From a checkpoint of a small mixture-of-experts model trained on Wikipedia: 25.1M parameters, 448 squared ReLU neurons an expert.
Below are experts of layer 6 (counted from 0) of a mixture-of-experts language model. Rows are named up (a neuron's input weights, with its number), down (a neuron's output weights, with its number) and show model dimensions 0-255. Each number is 50 + 15 x the weight over its row's rms, rounded and kept within 0 to 99.
Before each expert's rows: a language model's description of what the expert responds to; "comes after" lists some tokens at least twice as common just before its tokens as in all text. This comes from a sample of Wikipedia text that the model never trained on. Tokens count by the router's weight.

# expert 6
What it handles: Bare space tokens before numbers or quotes, first digits of years (1, 9), capital initial letters, and prefixes such as re-, un-, high-.
comes after: " |", "1", "|", " (", ":", ";"
up0:40 70 43 40 21 55 58 67 48 34 38 41 46 71 29 49 34 47 41 57 60 54 43 30 35 48 52 64 55 46 19 37 23 42 18 62 59 29 53 43 41 50 35 75 51 34 36 65 46 49 41 46 31 47 51 52 48 41 60 45 39 22 48 56 42 72 56 39 54 65 53 49 42 62 57 29 42 51 38 57 64 44 33 34 54 55 14 41 54 43 47 55 72 46 31 32 38 53 76 58 29 43 24 07 33 44 55 54 44 36 42 50 44 38 55 45 43 65 61 40 55 54 44 65 40 47 56 61 26 22 51 58 66 65 38 66 62 53 49 36 48 70 39 47 31 43 40 46 38 30 73 39 36 55 68 40 37 61 87 34 51 60 49 50 65 49 58 73 62 45 43 30 51 46 44 46 71 12 30 63 55 52 79 62 59 62 67 52 55 71 61 70 49 66 27 62 40 65 58 51 57 78 38 66 49 24 60 35 59 43 29 80 70 41 51 62 63 29 63 73 48 49 49 72 45 47 29 41 36 81 23 52 45 86 49 74 27 25 28 42 35 76 57 42 57 70 56 21 42 32 66 37 24 33 95 18
down0:35 81 38 30 77 44 80 56 26 44 43 47 46 46 27 58 35 44 27 54 51 61 54 29 42 26 36 44 56 30 51 46 52 37 54 59 40 68 44 55 69 49 61 59 50 41 77 39 86 65 57 42 60 59 43 41 41 36 47 50 57 47 42 40 57 28 48 69 82 48 37 53 65 36 47 51 42 58 58 41 21 62 39 59 79 88 58 58 47 49 56 33 06 37 80 99 45 58 32 45 82 22 86 61 45 67 43 24 75 72 38 51 37 33 66 60 66 37 63 49 60 32 36 55 52 52 51 50 55 72 62 50 47 55 42 59 52 61 25 55 58 31 34 58 37 47 52 51 50 37 32 55 60 40 46 31 41 56 58 46 24 44 36 55 63 55 67 43 45 67 63 51 66 57 37 35 49 67 46 44 61 59 32 50 73 46 73 58 49 33 54 57 29 55 42 31 68 44 40 34 46 65 58 36 58 51 54 43 41 48 72 58 64 61 29 46 70 55 66 46 50 64 60 67 53 57 18 50 30 57 66 67 36 46 17 44 21 77 37 62 39 06 36 46 55 55 15 57 29 65 29 58 54 45 56 28
up1:82 37 59 58 51 54 33 40 61 41 65 57 85 30 27 52 55 51 38 37 75 50 62 73 63 44 35 49 47 25 35 52 63 58 67 46 56 63 22 37 18 51 52 33 50 73 47 45 75 37 36 43 44 63 61 43 53 40 39 73 32 41 51 66 36 68 41 64 56 33 38 50 34 38 60 43 45 82 46 58 51 62 52 63 46 39 51 56 58 57 29 60 43 39 29 48 74 61 40 52 79 53 52 20 66 24 70 51 45 62 83 28 79 37 47 50 37 70 33 38 60 48 29 64 43 79 23 62 58 48 30 60 64 44 41 45 60 46 43 70 71 44 48 26 80 66 42 50 85 72 32 40 45 37 53 47 06 49 57 23 58 31 63 17 74 38 42 82 69 55 57 51 73 47 68 62 57 33 52 61 57 58 48 70 46 24 41 63 69 35 73 56 37 41 80 28 48 56 74 66 33 37 68 19 64 49 79 45 35 47 55 43 66 37 32 40 32 76 31 47 45 40 32 42 63 41 63 63 54 33 51 42 48 51 39 65 47 47 45 49 31 45 54 37 46 59 67 40 38 67 25 56 57 46 44 56
down1:58 51 28 31 57 60 64 25 64 80 36 42 14 51 74 39 55 67 62 36 39 38 51 44 66 54 52 25 68 49 56 35 37 50 38 45 53 43 52 44 66 22 45 41 35 53 63 50 27 65 34 48 33 48 42 47 64 77 55 53 70 46 95 34 46 38 48 67 27 48 47 29 44 42 29 19 62 62 38 62 34 68 36 54 61 31 63 59 62 35 57 53 72 63 51 86 34 36 81 59 56 30 41 67 56 65 71 80 57 41 40 40 15 40 34 61 34 76 54 00 64 44 39 73 47 50 34 59 49 32 71 22 37 70 62 43 67 46 41 57 65 51 32 39 61 33 20 63 34 59 49 60 65 35 57 51 53 62 43 47 80 46 37 37 43 27 41 50 50 44 34 56 53 28 54 78 46 38 70 25 61 64 62 69 54 60 74 51 45 46 37 66 29 69 36 56 33 59 44 64 72 51 59 64 28 45 21 60 38 44 30 41 59 52 53 53 43 46 48 50 59 33 69 66 60 57 35 56 62 44 49 56 57 91 71 46 51 63 39 54 62 25 38 61 49 43 76 52 51 38 42 63 59 44 74 62
up2:19 31 77 27 76 62 37 35 48 29 51 25 62 49 35 31 44 42 27 40 45 51 42 58 28 49 16 51 58 44 70 60 37 60 36 64 63 40 34 35 38 85 32 64 43 38 60 63 40 55 74 49 77 49 46 36 19 40 41 74 49 41 32 39 33 71 30 34 52 68 60 50 32 62 48 53 50 44 62 31 71 39 70 39 73 54 43 50 22 60 54 42 43 39 45 22 40 57 37 69 46 37 59 56 34 23 29 36 47 51 38 42 72 51 36 42 44 46 42 59 54 57 79 48 21 38 83 53 54 41 44 56 62 50 29 56 67 44 56 21 68 63 53 54 61 49 58 56 53 55 41 11 78 34 46 59 57 50 48 41 69 25 23 45 64 35 37 54 54 45 44 44 67 49 65 87 42 33 39 38 49 36 47 37 55 47 36 55 43 67 54 53 29 60 56 63 65 65 67 21 68 67 59 46 57 48 90 46 53 27 62 55 60 66 31 46 57 55 40 55 39 39 30 51 32 45 48 59 33 69 39 51 20 57 42 75 44 78 25 45 66 65 34 22 59 48 60 66 14 36 50 46 27 76 37 67
down2:19 58 52 38 42 52 70 73 43 27 42 56 44 40 37 46 82 73 60 52 53 70 57 42 32 64 44 68 46 77 51 51 56 41 39 42 62 50 00 32 67 80 26 67 49 34 26 71 16 38 56 75 47 56 61 42 53 67 49 73 53 27 67 30 41 52 34 31 48 40 43 47 56 71 69 20 71 32 51 44 12 25 28 26 52 49 52 23 30 33 67 38 58 38 77 44 70 64 59 63 54 42 46 61 60 41 43 43 52 59 64 45 62 52 31 40 27 32 65 43 48 64 46 51 33 74 61 52 58 57 65 36 29 64 56 72 42 55 24 60 53 52 35 62 42 65 55 39 45 52 45 37 84 83 61 52 29 68 36 29 59 68 55 51 47 51 58 45 50 62 55 50 68 54 51 61 74 53 69 31 47 68 63 41 86 48 56 57 62 39 32 75 60 38 55 60 27 57 38 41 46 48 27 78 37 35 17 60 50 48 36 43 71 68 43 56 32 51 56 20 47 29 52 62 63 61 57 81 27 57 73 45 43 42 66 51 50 28 44 51 66 52 49 58 42 27 56 55 55 48 54 67 63 33 69 42
up3:77 62 59 77 75 54 54 34 48 90 52 48 67 55 64 18 67 37 53 38 42 51 57 60 84 36 65 63 34 41 70 33 65 67 33 22 71 45 47 57 49 52 54 69 31 56 52 54 32 40 58 74 71 75 50 41 49 46 45 63 20 74 33 47 36 59 51 54 50 66 55 51 49 64 58 35 20 28 52 39 65 47 37 63 38 49 45 35 69 46 37 57 42 33 43 55 54 79 32 35 41 57 59 32 71 74 48 46 51 57 54 48 36 41 75 35 45 54 59 49 63 75 55 52 57 50 41 25 43 66 44 48 35 61 61 56 52 68 62 68 59 48 22 60 38 61 28 49 52 47 61 21 49 58 32 45 54 55 60 47 63 47 75 33 61 43 56 49 67 84 45 31 61 50 46 60 73 49 31 53 55 35 27 63 43 14 81 46 60 84 49 54 37 73 49 47 73 66 49 64 76 72 56 39 19 64 41 58 39 28 44 42 17 57 53 41 38 52 51 72 45 46 69 55 49 55 06 27 54 33 76 77 54 47 52 20 47 45 48 47 51 50 39 40 40 65 65 34 44 58 24 35 08 53 77 55
down3:20 34 61 61 55 50 53 50 45 52 57 44 43 52 45 53 56 78 44 29 49 54 26 76 35 48 37 59 62 38 48 36 55 59 68 65 11 36 36 50 36 43 53 43 57 96 45 71 30 42 40 49 60 67 58 39 77 41 63 30 67 64 40 42 79 46 91 56 81 31 52 45 39 34 54 41 35 65 57 28 28 56 68 68 44 31 71 44 43 57 43 32 19 21 57 23 42 48 76 78 44 71 49 51 66 42 38 61 61 52 76 42 25 29 43 35 61 49 36 35 40 45 59 31 27 25 49 53 60 48 55 63 62 55 42 29 48 58 50 61 76 38 36 49 59 47 66 56 43 31 52 77 54 45 56 09 45 42 46 50 79 70 29 49 55 56 48 53 59 44 54 23 35 47 53 71 52 45 39 48 49 41 51 33 31 51 26 43 46 45 53 64 28 53 35 51 68 53 53 19 48 48 76 52 56 71 75 50 24 45 33 49 74 41 30 34 41 60 51 36 52 69 47 31 41 28 47 99 66 31 50 51 41 64 55 48 45 56 79 61 45 36 61 36 85 63 38 51 54 34 54 51 40 40 47 57

# expert 0
What it handles: Digits inside numbers such as years, coordinates, statistics and times (4:10, 2019), plus subject pronouns like he, she, they, who.
comes after: " ", "0", "9", "1", "2", "8"
up0:45 63 50 31 50 55 66 42 32 57 55 69 41 54 45 73 49 41 42 58 68 16 66 50 80 16 52 63 51 28 32 68 57 78 56 34 73 28 65 48 42 42 43 50 49 44 75 58 48 33 63 53 47 27 38 51 43 55 68 36 59 50 68 49 65 77 74 36 52 48 34 37 49 35 60 41 58 45 35 73 47 53 63 38 36 17 90 47 71 57 61 49 90 43 76 65 75 50 41 42 46 38 47 61 62 81 48 42 54 80 63 52 43 83 60 56 40 45 59 44 51 58 59 29 54 36 41 52 37 40 66 54 62 76 52 45 51 71 78 31 59 56 54 65 71 36 51 67 47 53 29 37 34 58 36 52 61 31 51 33 74 46 77 76 36 42 42 59 49 31 27 65 39 48 29 48 50 70 56 55 55 54 58 35 54 45 52 46 70 50 62 51 86 58 19 71 41 66 42 41 63 27 49 46 39 09 58 51 70 32 32 58 56 48 45 94 59 50 44 76 30 28 61 55 48 50 48 30 51 39 10 67 67 43 86 62 56 46 35 49 51 48 39 48 45 47 46 25 60 52 54 61 72 70 41 33
down0:63 51 78 40 40 43 36 33 58 61 60 18 39 55 53 34 52 70 38 22 57 81 31 42 47 59 40 30 19 69 69 54 40 57 40 52 42 52 30 28 39 56 44 69 65 50 41 42 54 32 63 62 62 49 26 41 59 48 50 64 42 24 60 57 46 76 38 45 79 72 30 39 60 63 23 57 58 61 40 81 48 49 19 66 53 42 48 63 61 54 34 39 42 47 47 47 38 31 51 56 33 36 56 43 47 56 36 67 31 55 71 28 27 62 66 64 63 40 64 60 40 50 53 37 39 48 55 59 43 58 36 28 50 71 53 46 29 59 41 43 52 34 43 36 66 56 65 55 28 65 43 54 29 39 51 29 30 46 47 35 27 46 73 81 39 28 45 80 17 56 47 70 64 46 63 66 56 52 72 61 45 39 47 62 42 36 38 51 48 50 51 17 34 33 61 57 54 62 56 83 26 53 40 23 50 50 19 40 25 39 77 37 58 49 40 15 42 44 43 47 61 58 67 52 70 46 48 61 53 73 67 61 52 04 38 58 39 59 32 59 43 62 41 74 29 57 13 83 44 49 30 36 28 36 65 28
up1:47 52 50 58 53 62 49 47 55 77 43 70 51 58 58 71 70 34 54 33 45 26 52 38 34 74 67 61 40 41 71 66 70 76 59 59 80 43 60 37 50 74 44 70 68 48 38 44 74 40 26 43 66 73 48 66 47 60 45 34 35 34 81 62 40 43 50 76 33 55 64 41 40 54 53 49 45 42 47 55 68 35 30 41 38 68 51 22 76 44 41 56 23 86 78 37 36 17 36 57 59 43 49 25 40 85 57 62 54 44 47 70 34 66 54 42 71 52 65 51 44 32 37 49 58 50 49 60 52 91 47 37 51 47 54 66 44 48 58 48 55 33 43 60 36 37 39 73 38 59 35 52 59 54 55 40 49 51 72 40 36 57 44 53 07 62 39 35 35 40 45 52 31 77 48 53 46 66 53 70 35 80 43 74 34 62 58 12 46 66 64 39 35 44 34 49 64 26 39 50 43 32 40 47 34 27 43 68 46 68 42 69 76 40 73 69 74 55 39 34 63 60 38 62 36 86 48 58 53 57 49 41 65 63 58 58 59 39 51 19 24 43 50 79 66 42 84 63 73 40 26 45 64 38 40 37
down1:39 51 70 43 25 18 71 38 50 50 70 73 42 61 43 20 49 39 44 35 43 23 35 35 62 43 57 31 49 52 12 32 64 35 64 27 49 32 48 52 41 36 54 53 38 56 46 42 60 66 56 32 20 43 65 62 64 58 61 45 45 36 72 82 47 46 67 70 49 49 34 64 38 41 48 53 53 43 77 61 61 69 37 75 70 50 40 98 38 45 25 78 48 47 37 75 51 35 67 18 69 32 65 43 63 55 28 71 43 76 57 60 69 58 63 55 66 66 65 65 82 28 36 38 69 65 42 49 84 39 47 59 51 80 47 58 76 24 48 59 73 58 49 35 49 17 54 36 52 55 34 25 42 56 65 67 34 46 62 44 31 60 59 41 40 48 68 61 29 16 30 56 66 60 69 39 59 66 64 62 62 34 56 46 72 42 46 62 25 38 48 41 39 69 47 33 44 56 59 68 52 60 64 51 68 49 37 72 46 77 53 64 56 50 52 47 49 48 36 59 55 44 42 45 56 37 66 41 66 26 77 48 48 66 73 64 56 30 35 56 51 53 64 23 53 50 57 37 46 52 55 65 36 29 65 30
up2:60 50 36 56 52 33 26 63 47 61 53 59 38 58 38 40 63 25 56 40 44 37 67 59 44 63 62 53 41 50 70 43 15 43 39 55 65 57 37 47 66 66 30 57 39 63 57 51 75 43 56 49 32 50 42 73 42 28 56 45 41 35 47 42 55 73 41 40 64 56 62 44 58 85 59 53 51 40 48 62 41 52 75 55 72 53 44 68 28 69 40 59 81 17 60 51 39 40 78 44 40 43 70 78 52 22 28 62 58 47 42 60 42 42 55 10 42 72 43 54 48 81 24 52 56 68 62 62 44 36 56 33 32 53 60 44 28 33 50 48 38 57 41 60 47 61 52 78 58 40 50 15 41 39 63 62 75 50 27 37 25 40 38 41 91 90 57 43 65 56 57 19 58 63 42 58 85 55 34 51 27 75 57 49 62 32 40 60 42 67 33 55 43 46 86 50 64 49 15 31 45 67 30 37 49 25 30 40 69 71 52 58 55 76 48 69 43 51 67 38 43 26 74 38 41 48 60 37 46 25 37 42 32 63 49 80 55 62 25 56 45 52 48 56 49 39 77 63 51 48 35 59 21 58 45 40
down2:58 47 37 35 61 51 47 33 21 56 55 64 55 47 72 58 61 61 61 59 56 24 48 33 38 41 56 30 47 43 52 76 54 50 19 56 40 51 37 69 58 78 77 51 53 43 53 52 46 78 40 84 34 49 53 42 53 41 63 48 48 39 62 50 58 58 69 64 48 76 48 47 46 47 62 45 60 46 48 46 60 46 84 34 50 49 69 39 63 66 37 32 50 67 34 43 63 48 53 46 40 68 46 63 67 28 75 66 45 59 66 57 40 64 69 25 55 60 29 42 57 58 48 50 61 57 32 60 31 71 41 33 54 52 62 65 57 67 52 38 46 65 51 30 70 57 79 56 65 48 63 43 38 94 65 54 42 72 26 95 63 49 50 65 40 79 42 41 61 79 49 46 40 43 65 56 94 51 52 70 52 59 40 42 26 66 22 41 28 51 34 63 35 41 72 45 53 34 56 43 52 33 67 63 33 03 61 48 46 65 40 70 40 59 78 62 67 41 28 38 73 57 55 58 22 37 49 49 85 77 23 51 48 84 45 54 64 42 49 28 35 47 59 29 59 29 64 44 53 30 81 59 70 35 37 45
up3:21 38 33 47 53 54 49 31 54 57 93 44 21 37 40 56 42 28 51 46 62 73 53 88 32 65 45 72 50 27 46 38 48 50 70 53 57 71 62 57 49 61 54 88 45 38 59 40 34 70 60 46 52 62 32 65 47 46 42 34 70 53 53 69 58 36 65 61 37 42 43 57 31 47 51 37 52 65 40 28 63 57 71 52 45 41 60 68 16 61 66 62 33 53 41 45 45 51 83 45 61 28 12 05 38 54 29 30 41 49 49 26 48 36 41 56 49 50 65 47 50 40 64 61 74 21 35 50 59 71 46 21 54 19 50 67 48 47 46 67 43 44 34 44 31 55 40 52 26 49 22 79 62 54 51 30 60 52 35 54 72 59 65 63 41 62 28 46 62 63 49 47 49 62 29 48 31 23 73 70 59 51 33 69 61 55 40 77 49 50 28 41 58 40 62 63 55 40 45 40 44 67 27 52 52 56 49 58 25 42 41 49 49 41 37 61 38 62 12 50 48 55 49 36 48 42 60 44 54 55 57 44 63 23 62 47 53 66 39 51 26 73 26 52 60 13 11 58 32 68 67 50 79 64 41 70
down3:61 67 30 45 37 67 47 59 53 35 31 62 56 32 55 65 85 14 74 60 75 83 63 36 33 80 43 33 49 43 48 35 45 41 37 62 36 34 56 70 67 48 29 35 71 72 52 58 62 49 65 60 59 67 41 45 60 58 38 59 35 55 31 62 62 58 37 29 52 60 26 55 56 76 28 45 28 32 35 76 47 38 57 30 64 62 56 72 51 49 49 48 56 59 32 57 42 31 44 64 43 33 61 43 54 57 40 54 22 44 24 42 33 39 50 45 41 74 50 61 61 77 50 38 49 49 78 44 32 43 44 63 56 76 53 32 53 59 33 50 54 37 55 69 73 61 54 40 79 48 55 54 61 23 49 66 59 43 86 48 34 62 46 58 71 52 61 50 28 53 15 55 52 72 56 39 54 77 33 61 40 36 61 35 54 69 37 53 19 44 60 39 49 49 47 61 58 62 86 68 68 36 94 26 41 68 46 56 51 63 61 44 36 55 57 55 40 43 48 50 48 05 58 69 43 55 42 62 79 38 39 25 47 48 23 50 66 38 37 13 58 57 72 59 62 72 54 51 43 54 61 71 66 64 29 37

# expert 4
What it handles: Table pipes, line breaks, list dashes, colons and == heading markers in infoboxes, tables and section titles.
comes after: "\n", " |", ".", ")", "3", "4"
up0:43 45 35 51 63 57 65 74 48 52 54 56 33 59 42 43 56 61 42 64 48 53 16 51 78 34 44 35 51 41 66 59 67 41 22 54 40 65 59 58 42 70 63 39 35 42 54 58 64 50 53 31 67 45 50 52 52 57 66 46 41 58 54 57 26 33 52 28 67 57 64 49 57 43 66 51 58 33 62 21 46 45 41 53 60 49 59 48 36 47 32 37 65 71 58 58 59 45 43 50 58 57 59 43 47 40 46 44 36 70 25 87 37 39 44 50 56 40 60 40 47 30 51 48 56 79 72 69 55 36 54 39 43 19 51 56 64 72 39 38 49 41 45 54 61 35 87 56 76 61 65 26 60 69 70 46 28 25 80 30 61 38 22 53 48 70 29 67 69 36 54 68 57 64 50 72 60 52 59 38 67 53 42 55 58 21 39 29 88 59 17 37 33 57 27 46 47 59 40 52 33 86 71 59 63 44 40 79 64 59 70 35 61 51 60 65 40 44 16 15 39 51 39 36 30 41 46 52 38 88 37 42 57 63 37 54 42 36 20 54 71 38 26 29 26 27 90 41 27 49 82 46 38 52 42 40
down0:69 44 63 81 72 35 54 31 04 35 34 29 64 63 14 27 44 80 71 35 69 24 25 52 49 45 45 72 22 61 37 49 67 45 48 73 74 33 46 18 69 43 47 58 49 41 40 60 55 43 35 41 52 44 48 43 43 41 64 32 47 69 49 41 66 49 50 42 82 55 68 20 38 73 49 40 45 25 58 78 45 67 60 63 61 42 65 54 58 56 68 56 52 50 57 60 51 55 71 59 50 42 49 84 49 09 44 61 25 43 25 60 59 39 36 21 55 54 56 46 32 54 35 34 47 62 52 69 79 14 63 49 54 22 33 72 49 61 48 36 51 71 61 72 52 44 32 49 69 35 45 51 65 65 53 66 38 46 56 57 72 63 44 48 33 26 85 68 41 60 67 41 62 57 47 25 34 32 50 55 39 69 59 25 50 46 69 54 38 77 53 48 45 36 49 60 58 57 51 32 35 57 61 67 57 67 67 66 50 49 49 46 61 56 79 64 48 60 51 43 49 43 27 59 27 43 39 64 30 42 81 34 23 41 64 57 53 49 36 47 53 51 57 48 41 50 43 46 55 26 65 67 55 42 83 46
up1:62 50 36 84 42 38 43 40 29 60 69 47 53 58 54 52 45 69 14 58 26 39 37 41 42 68 43 65 28 62 47 58 66 19 45 73 20 67 50 55 49 59 83 44 40 50 33 68 53 36 82 62 56 30 72 50 37 87 62 58 50 45 26 15 47 58 42 65 50 51 44 63 49 50 34 65 63 56 33 48 32 36 45 24 35 60 27 51 44 47 52 56 61 57 56 41 48 51 31 47 49 26 48 67 36 41 53 54 44 36 62 75 50 64 63 68 56 49 50 22 37 40 49 33 33 61 87 61 60 57 36 53 70 69 51 59 52 38 44 41 59 58 40 73 30 54 26 45 40 59 47 42 61 54 56 70 29 42 58 49 59 46 58 55 49 65 53 69 58 68 34 68 60 61 24 53 71 32 47 60 61 73 40 58 60 53 44 87 65 66 56 88 61 51 57 54 28 61 51 49 39 46 83 54 37 34 84 50 54 35 36 57 58 31 43 33 56 56 81 39 93 24 75 56 26 66 42 60 57 33 41 39 56 66 72 40 38 44 33 47 41 75 70 38 60 62 77 49 52 37 60 20 15 35 57 44
down1:53 36 52 66 34 40 61 60 31 54 90 57 72 54 52 55 37 43 53 53 51 61 55 54 25 40 63 63 29 65 43 47 61 76 56 35 65 47 53 44 42 54 17 40 23 37 04 62 32 48 23 44 68 61 66 50 51 76 35 53 52 49 53 42 41 69 39 37 42 35 77 47 47 67 39 41 64 60 44 49 59 21 53 59 42 58 47 31 66 43 62 68 51 51 57 50 48 50 47 61 36 62 27 41 46 22 57 53 16 48 50 42 33 61 39 13 75 61 35 73 52 28 56 47 75 65 59 62 29 57 15 45 59 66 72 54 40 59 60 22 52 35 47 61 50 69 45 54 47 56 47 69 41 44 66 46 53 58 60 25 40 80 34 36 29 36 51 39 56 69 45 39 47 43 60 23 68 69 62 41 41 58 46 55 06 57 39 28 44 67 21 62 58 48 50 42 41 55 44 56 43 74 31 42 31 39 47 74 67 49 13 42 66 55 52 54 63 71 44 81 37 71 31 57 54 83 22 58 28 51 23 53 44 41 50 62 41 58 46 51 81 66 41 52 59 53 61 83 48 73 56 67 67 28 29 34
up2:36 54 38 32 56 53 58 31 36 68 49 70 37 50 48 56 47 69 45 78 64 35 51 56 49 38 54 51 52 72 60 56 28 36 58 48 42 59 48 70 61 51 52 39 65 32 46 53 56 67 42 49 78 27 52 52 38 55 40 62 79 44 43 37 34 45 67 18 38 54 50 15 80 54 37 50 27 40 26 16 55 47 86 59 62 36 36 31 37 35 23 47 47 55 36 22 41 27 72 56 67 38 70 46 42 22 44 43 45 73 62 55 51 63 67 41 71 64 75 29 49 63 47 53 23 68 47 62 25 38 69 40 53 87 27 30 44 67 49 65 52 69 61 55 68 44 55 34 49 55 40 40 56 32 66 37 70 60 76 49 26 24 34 45 54 46 62 47 49 31 46 78 25 38 64 49 41 46 53 42 44 61 71 39 35 34 65 42 39 70 49 31 40 49 42 84 47 43 47 70 35 37 43 54 62 58 31 65 68 53 38 60 33 31 24 65 35 74 68 96 56 55 77 31 43 50 21 77 25 38 33 60 67 48 53 43 67 67 47 63 39 34 47 46 40 62 47 74 44 62 34 63 64 43 56 46
down2:50 47 55 43 40 38 57 18 65 53 40 28 79 45 58 53 48 57 40 50 27 39 35 31 44 40 35 52 44 59 50 30 47 26 74 76 24 21 68 69 10 17 21 57 31 62 53 24 49 61 50 35 57 26 55 52 64 62 59 47 52 38 39 41 72 29 39 38 37 53 39 43 35 62 59 70 37 83 47 54 48 42 41 57 49 80 79 64 32 52 54 46 50 47 47 63 43 56 45 37 80 70 29 36 63 63 65 57 24 41 43 71 44 48 21 76 36 32 35 62 46 49 35 70 57 32 77 41 43 48 63 45 72 37 57 39 65 60 54 43 61 33 57 50 43 52 38 49 72 51 46 44 49 49 71 62 64 39 28 45 45 73 57 49 33 67 57 51 54 85 72 35 66 37 62 16 44 58 54 73 66 24 72 62 33 44 52 34 49 36 54 36 13 53 49 32 21 47 59 47 33 73 39 41 44 32 41 49 54 68 69 47 44 52 23 11 35 76 49 49 50 03 53 47 42 53 47 31 68 54 57 45 51 49 53 49 39 60 16 38 47 57 61 60 31 56 34 68 55 49 62 42 48 37 57 28
up3:66 45 45 39 63 86 55 69 64 41 50 39 58 57 20 47 49 32 61 48 46 61 65 57 48 53 62 58 59 47 62 42 53 34 43 37 42 55 32 34 46 46 46 49 52 66 44 43 36 35 42 55 25 56 73 50 60 12 39 63 62 35 66 54 58 70 29 48 54 45 51 61 71 57 46 35 26 29 43 64 45 33 62 47 28 43 34 46 44 47 33 67 33 52 46 19 54 13 44 84 39 21 49 73 55 46 45 33 62 75 31 41 34 45 55 54 45 32 56 28 57 52 57 44 52 48 40 47 25 38 28 71 71 58 54 39 52 71 67 44 60 52 63 82 64 39 42 40 37 44 37 41 65 74 58 36 09 31 51 57 19 61 52 62 63 24 37 61 57 35 49 55 62 75 56 69 36 50 20 62 59 78 28 69 42 60 36 21 38 63 65 94 49 37 47 37 31 49 65 52 33 37 30 52 52 65 82 43 31 61 47 54 59 55 66 66 61 71 60 43 64 80 56 52 53 54 40 53 58 54 52 61 61 23 60 58 13 36 56 28 57 54 26 32 81 59 22 52 50 65 66 39 63 35 84 55
down3:39 21 45 34 49 14 48 52 42 59 53 34 38 53 73 36 56 47 53 62 68 54 50 38 24 44 46 75 38 59 42 30 44 70 17 61 32 47 34 62 29 65 28 45 62 38 48 64 66 74 40 32 49 35 26 81 19 84 53 39 27 64 44 28 33 58 51 67 48 33 35 50 63 52 28 23 64 71 59 54 59 43 59 51 62 68 56 87 56 42 30 63 61 23 43 72 53 55 32 60 56 75 38 41 41 51 38 61 30 62 66 47 63 55 32 72 36 73 55 57 70 43 68 31 29 61 36 38 87 49 77 70 64 45 50 73 55 45 44 64 46 88 66 28 36 74 42 54 72 58 51 54 51 66 41 62 63 49 65 39 41 37 57 45 44 51 61 68 43 27 55 34 58 61 35 48 40 49 66 58 61 52 55 55 48 70 33 50 81 38 72 62 40 26 56 64 56 59 41 57 26 59 65 64 72 76 32 55 49 65 42 45 51 31 56 69 38 49 41 25 43 58 55 52 39 57 63 27 52 61 20 51 39 35 56 30 75 56 57 56 38 34 49 39 70 72 50 45 51 45 69 33 27 15 38 44